From a checkpoint of a small mixture-of-experts model trained on Wikipedia.
Size: 11 layers, vocabulary 16384.
Experts: 96 experts in each of 11 layers, 64 SwiGLU neurons an expert, 6 picks a token, a softmax router.
Training: a variant of SOAP for the experts, 611M tokens.
Below are experts of layer 6 (counted from 0) of a mixture-of-experts language model. Rows are named router (the router's row for the expert), gate (a neuron's input weights, with its number), up (a neuron's input weights, with its number), down (a neuron's output weights, with its number) and show model dimensions 0-255. Each number is 500 + 50 x the weight over its row's rms, rounded and kept within 0 to 999. Numbers have three digits each.
After each expert's rows: "comes before" lists some tokens at least twice as common just after its tokens as in all text; "mostly gets" lists some tokens that are sent to it at least half of the time. This comes from a sample of Wikipedia text that the model never trained on. Tokens count by the router's weight.

# expert 92
router:419390546455480476466415492462497437514461530441528610478428487343548556549532446484513472473373447508429484546543499504512496497480444458504482498447454452397456429514484532475419558505464475538503515506542565501621491432471496609499499476519496502465411528534489494373488536555484471534416499536566460555581447454526587455446578431491527548474548448459428391458428503470462483502523412466515513487494579523446589569475497522595509561394553554435511512522537441467500526568508456511446504491554582411449515464479528454494571442423459495524521409527462534515549558475505545581586509444512528549472487517506431569548459463461463427510486443539396505445595548512519388481548506505522479542509562597380474492497466397454448482518508471519520471478454587479521475494498517
gate0:448472546496550466458477597479506418520450566455534541477514502539465494463423435452488526488517558502559528475605411480514484584412506457590535555429570526459539453489470464494528503521512485529581461491510495514473489553508479531556524458485509487494495403517545489498559477506477490541490455497546542545532420545428535526555520514449494502533588461537449540515428518457446464594469457467509549517604515477558711524476462454590471470478506505553447545528537462552478456476576528486486506410499571521448590496587535420463517466422509461566443514496493414490487611478488452482604504428503494474511605545608496581456555500554456421437591548391508503549528522529435473400627449498556453423468408495536489515511503400499507584510471440508505500420400515425478546505423589
up0:436493482431525470581510484433560449513525474454561373453576408568525523472458555596553473483446498490520530506559515484514557358515463528409464465571523508533514536496426496490490497482511484522433499557474466534484469589501531451467500480516417458541506498533394456483525486475486503445548558505550478589441569512587446456466472439513517465483503523446488519503549580468466545398507555536554537484462497517529359556496520422399482530553511522450467463499424548516456451521475468570459425454527494541400442551441591485535543542621517449475464431527481533486555423562519472444390480527536414521495596479492528506539475503476505475483541538618536509547506509463575548493383413434486476432488418509490521385453549590492594491505497514515506593540590503482589568437575599
down0:461533508513524546412535556461416442503485573609425503489562562522563419502551544606461589500491477526498459433508449497519517543473520581531462467421443429560503591517445538433413491548447528436485467487425490474438499504490532491518512477447522475514502534546544489539535382590553543528536467438483369418528532510524472576541430611453561554518469534487558391536514509484488469440440577415573418480470471532504488581531457533573466536529515532421485436541475449536527434520500457488467502552505450516471490486391444446551544600578579416516481444540473479534485579527525456511428418445481551520481573581445612492492457464413529489512435567540492519453468628425488470487486477544455572429496437465561553476427572471484571515538506473503485470526414503583574512557480509
comes before: " |", " ", " |\n", ":", " by", ";"
mostly gets: " Succeeded", " Director", " president", " Nominated", "–present", " member"

# expert 80
router:506407553465462480533493467504499481537478498440529548535478481394490546473558427501479424484502471532516485521505447496485602434437579491478480482457478504354438486502441558486413525502471373494405563451591501571521472502471462542448557504542433471463384546503494551483456518505513442462490488487517495550538541380508493451444560455517550544587574467458523465500434563471500549509455521488538484507497488511425508541538542418490520552482541562489489400491512495483494456556430446550441470438495486432344433583403600499466568527490539429589579490585475529429438493450516518506516460490521523504584561592448455560574552456485451418419522489483508538530473504504505436471523490489465459508502565622457532451545386491390429585479427578515551436482433511421503413450497435
gate0:513468480522474478553514535481606459485612485435538565470581518458476506479513491515453513540549485457476488415493463519390595515518543527425477492507428464422482425424331588593443418374586402491511530514491549489512483460532511455529493459453505497525483530375448532459574501596471491480483447516458482502485571506517506469534483492452496457548501485534531529549383500450564471453560468464471424552507508418409443562449588488413485447524512543418436510463495537420531565579494396463464516504477536538438514623522518432523484491549487465554559457458511520538552564546468423439502522468487454449458495539466389519495453515422484454416486400484472652534576489514485482484492524485530556408575568521537505392476527504512588512513439504483546492528475562529498558571512464
up0:474489537427492548549486540447506532544506429558524512513519621565514453521498518526466536466560513462445571467438473512451512543499510577459444483450470478483529489460489540523555503535536365524519558580497554449524530590466471494539587443541550533573509483392370517423508488516463375572493468565457436497490529456434528486489565372411421516468484499436516511478454490447526566505460481471508467455508621469471522412440529469555562519485450477454475537513514534496560609580475527511531495466489618514428572484527549441461572488551543440418491552496490556547468589482560516424556509516561547395472494556400484531510539491354448534508507645491496576521526524579478386484477569468514519453523478513462523508564487531485485474519483539437586374519490415526509602522485478
down0:545451481507533545484469489536430447474491450484435436480589512625530472426546507516538527422476382641559497454529495514561522482511560542483540498508580500562482471489545469443574482604460484473478401541593497452526520509518526511489426476468527475486584440540532518509545560489471466488525509529550470575444463518443516477466534483525482419489462443457470554486529502494413510516510344487447552459491462588513512433525415618358618497516448343536485525453457481496544571525537476465540423460512532570469558377502456506491398464500577598426501473412457520457479573475483476397556475433535480532512397522470588521549505465510436452469423481545481485517467478487451510487558497483415456484493487406477428509567448512523541557423481493465492579503549423505530457527458443
comes before: " ", " the", " a", " The", " Chevrolet", " W"
mostly gets: " until", "\":", " near", " Places", " and", " since"

# expert 75
router:504447516407521477566506499494480442478483558360469587514456519416606522470562485429480471497432451538470419584564513471468532396511607444504538514421512454502469438500414525490491528507482393505476504499552489583543485466466451533472493480501524529416490544532498492494474590559444491510449518465570484555603539519560568488470504500466427517475639434487371422437487504490456498526576490492509533467449588488446618590521537490490483490507535524422601445483513523436560581529525508513502456431545523452424463512464585503521452498471510438587523454544407415439494528447419486516500507480495538528478521592471485552574480474509508507498548427471521623503525523544500346455515481512521469537446626499492461465459506490522370513521444623473526463472512516451470402459450519
gate0:461458462473518549493570551537430429485531552507478604556386504492545548535539529459456542592500507476503521550510516515469452590477576420550577471473475467521483492514406553504500546481462475513520518514496570496557519496527528463526508497550531414483524537544482434541557559538444465563525529509485487444577521568578519502458484567493551470411576483544536579530476564456355490396425436419489476470461510492439554530559454517539410481484433499554459452467517513455519569593573529543589542406550530490491417513522527512499342453492470503394473524485445410390492499472466442549506502552467511470469520518463586481480356479501508479526492436485556542605426530523475440403532535513401396521495531479543416540551474507554442548528639581472431575499481465439478549472515491
up0:553500582543465417509500480564512548553517438545590427494566511576427455473409454517459516524479515531514538464463458542440523555566348561454434513475501455537520437550583382496490416479468556488435544438522413453579433519549443551464503479466521594513474396425471577474467433444615557361463421488496493521431496482490500509572535484517464593603478463542472463448553461483593491511514594512515505557544505506489407484528461373485527534502596573512475486557464455517492437412453502524458516625432461459565558427503504477478622527488535512546500452579558548549466441521489537442552518476464480482483503513526476477496611509542538463431526531514447459464526480541496541531446442536536564486511454493489511541472477479528548523432421446555498454507590552535484433533408526
down0:477450507458489441525575418366492512512481554461485570534433495510442503509448469563553482461582463575564501532446500454454472550481519461435502533539569577486482466483442481464486476425492453468501481493390546600452512412403430445479525503446471521504616540496511512493518512537631526536443489432509516504405507429554563573517534480511512509408517512574494609500426490467510525513577472539471493524483517546404572533542604478463407474521553481430536528518490552488501526483389521494569477540582492522461502461413578554589550523572511477423455451526511451496495528450427480451547633426529449542443475509575507459578485392505519471513510492490453547528544544532594497415574550460394557503496391458510551464531460463509607579438473504595579540530519462540524432455509483
comes before: " ", "0", "5", "4", "3", "6"
mostly gets: "202", "201", "199", "197", " October", " September"

# expert 28
router:454501582392547488557491432471461469557516541463527571522407498408560623489622470494445455533426484543495464529586514416514537440463532432516539542444489488375479465520429482478501450558449424491476515478537547545613514468478480580467513503505507442455443492512496471423437550477485527520467456562551500522663499450560542502452483463485547528564510435428413446481532534476477496463526493439489565469442531458484524576564521485543530504512608521431543472559553474471566522530479464521429482504562498399452473556396581419506519482473536499618508490565387488489501485463490562568495504490469446554493493583488495547541474447514465402513501417558509540446539535530607456462533441607447448523530547532480464508464437475491419441435490582486520430419384472466531509414437491
gate0:488446566463513524472527530564465593491538422434483505546477544461551497468560571544471495436442549508434431525454528494498482490491518419472452517474521502448454482491538488373493476476497576478515515627468500541469608435468536469490545508513462517508580373573449570446354461499549483524472490492555566512516455500449570474553522456476501560526512363397504602556466499480566515424565451566518547412514542468523462529478491481518493477484479476575575512416536440436475468378545597433404515461555569510551626504515472455505487489429433493469577514576536454492516507458577523548586503433517502578521543479505527470554501493579457565516458562476445528533585494505415565457596397449475475546464540451488488594546575458571431535505556487457495417456513492587490529499509549
up0:505475498483514546470522456558459547487538480509515490530550496425635550428467478582536473530471513533427456558476558537577508498498451435519517481514451541481544478389510431431575554506467530507431530593490536487374588474517566541464453582531525546532516459528497591436430474483517529484503495504524497471553521523453526518492506474500590624482463455460478577568429580497506480439614631468480543386462433478566517602527527484530549454504476577546405546497453444472461514499467608536453609595389587520434611487495501541471547504430506559459543431512482568511469496478473439571578440460545544562503484454552509570576486530495446554503524497556526496483612519505457553479517482513491449467466570513524521559590482491457455529482517483470521505545493475674407441522481538
down0:571449540452565485520579527483517547450487531420499438542391561458453505580558524543494590497429481475497500550526534482492479530542569523519472544483487485404622462563426467419509418517435429531523529552455553379514454535498564558610598489431528571421464547463487517484413589456474541471487520443481534457448514515548487537422520538557449553471566452536406568501521513467516478454512527467443578544514494481520581505544459485551559462560563631488487546442460571495555417621591536412558535578429524534472517430547504482536480531480515499559491541492557551498455493526515431533481520478460560474532477536457533527490397488526494528453475446449466538499561566566649462580426457512618511532474529460457505497406591490524511494540427573459516530561558469534517532478445560
comes before: "0", "9", "5", "6", "4", "8"
mostly gets: "202", "201", "200", "199", "198", "197"

# expert 4
router:431519574436425490468462536438468505543425518502500523517387506441510489451563411502454448441495424523435537487470387445473470505531484446517454517483478528458463514453530444489501501627499422530458524476554474510487488410418480535503543466489440510459425547496522542470458535507501459442447453487550507575496494412483564380478530450484549560424492399531433408478455588365419553617527514483515541456410531485445535512602499470484459530405507572422518493451530500454535505664415410485434474478539498477509469527450520505487396503471578463573514446565435413460480492431493572507563437409613389476493509579440527484455448472503488526471559516496505514499494462531453449423545543475457541432464520573528407519504456441497507492471439550521551451482463486493559524517429535
gate0:473525545543452481409500511472528474394450478489516550509432532423451435448539468543537483500607614498551511604532469469454491589638441436543516471487535525407572467505548505548469488486520470539530468450486453461488514359437488443532541500455521614564520505527575622542498521555498402357507458471446450463496579450512486488531531442503492511494563531525491382562435463593413604470475505502538454495465567467489466559463404387526499520459482473535465497452491557498481516565402477525496524529555439459513464562468465568533489558521520459530465530502551489561449453488482480519551471489482473475469416583535477464481492520542500524482590413515475502486460513552555503477558494509396508419436488432544517430482475519555514437475437528517454645424495553606567474601457482
up0:465423519461495491593499584502517507501563508542481426465458528543446452510450525487505436521561473465527504590619533555482522486531541542515420519559507504573528526605471519518534613490424452555498525345421534423526550442549397440448459491599445517462491531494474502515454450463514461496521601573556506453504525517468476423453599586557516456399441523448476605498562491566546479511448526529515455533496377502545445557506507487435587458502560573522497544519563461478543455488600404555552456454546517486579559473481462519441468491544510554569476499557652546490517539451534566425537434500562438520436451571489544387478562455523453398427475475474457524515474498382406500521537459469508530539467553422473495547498538519523458531487492482430531461538527458506489479472581509
down0:512529463473592469573526562560497452582542492559574521589597457547479518470425503525499549466482521434502588504553552488539490432449496595540468449531571547569532536477522430420487515513551474619544502490542484483494557473503543499575433530535425526515482468505451569454543550490523474494448510449472462537471510505507501544368578556493542525439553373468489574522477524481509595408464507488473561504583541556591540491622496476440468509578397495443508532515568516600547537595618434521553528429560461547472586463497564509546554518423534470490433550408544555460514543548487475546423378492449431530464426527546536525503478443519469431503495568472468438464463547452508465512518479503480531474518431518477616454465473427510512423431526525482556523457595509486456423625491498
comes before: ":", " career", " information", "ated", "\n", " by"
mostly gets: " public", "Personal", "See", " Special", " Public", " non"

# expert 52
router:452451457402529453625490398382474509498378656430464552494441487497558545493562454450456478476449492551470429572550510446448491424546491407501474580437456460477471396474402513480479449517515450586440540474552606554564472468498454568473535516470495412466498496566429465505466508531448510491511451546546499517546601465478546460468487507527555520554495488422460443509523536432472512506501508454545475532517537477482535527548522499505546546528587498381541488500497485483502478564401455483435525453543543457435437546436496483437549563508464513539540487497465491455476516471495493612598487472501474513549538525412484565538453435509472449463538479440427540418557579533600423359579475525518486578483525496509486449492474436463470542500373493482563466461439542465561506488371530
gate0:494505464504469474636498413517510524440431522501492567491538510506480550464516527496518553494382459547415537511509538485527443601437514498438498579522492597545463468432427505496524454591515484530530391465530465559437384479459467521503549516458495494518526547466561497452524467517461484495476547507566487561501520517492398517511548501573503431533471399590497555547410415589455495631517506485533612507567496544485498539527580538459466454509477455482497501415495472498501493582473624465482451432490524509395545445406580403568566494505616601502462410565474516446507520466477551588519466456423459500495449436479472561483525457398513499447414556475456508468604518550475620564560526557460499473412446525567475552526489492441457525420454523470535461496494443564465506532461549
up0:565478543478486494479495438545493516559585440479479460499598543532504561497507503567525446515512456528483613431519580569532526444426502503535459504626453613492489514381506548514525622462515503433435520446467531449495472506476548464494402504535500395462504465468520482521500482424495594493508580512459481502510568561529381524564410586587464422531508409600495514468439505491448577518465493459579552485489520532555491487478556454441452456508437468483454418443483541480534490439587535472490479414456480439519494489457423339476510421418589567481612483542518511440529539445528462526531472606486570489548517516488522548480532536385495520459448485458515443487490540530443526506411462522566455442478544470637481476462537554583490531490469423493470465573499569517509474499582440
down0:533532537491505570475480501556525534504456549488477433526575519460608504539459463492537514532555429508454523471480450527476483477539499554462556546548476469417459484523567515458557529381483557445540450491430521487536531433448589530546467513496606501506433413474495555545550450517549441490486573592393575432476468498472432508520506467467544412512542525487531468529422482487554561421522565586436517521523449497576499391430517484529432588500486453502395523492452548492497462515501454500456493565563523445476539468516567492560501466475588495586486571476556553518551508514486457549463503520539519494439543598435536587485479488518488533647448553499565464545596447439465538481495535456504546366584421510484387629409517489395469502548600431454427524591564489465442449502492562
comes before: " |", "%", "0", "8", "5", "7"
mostly gets: "197", "195", "198", "196", "193", "200"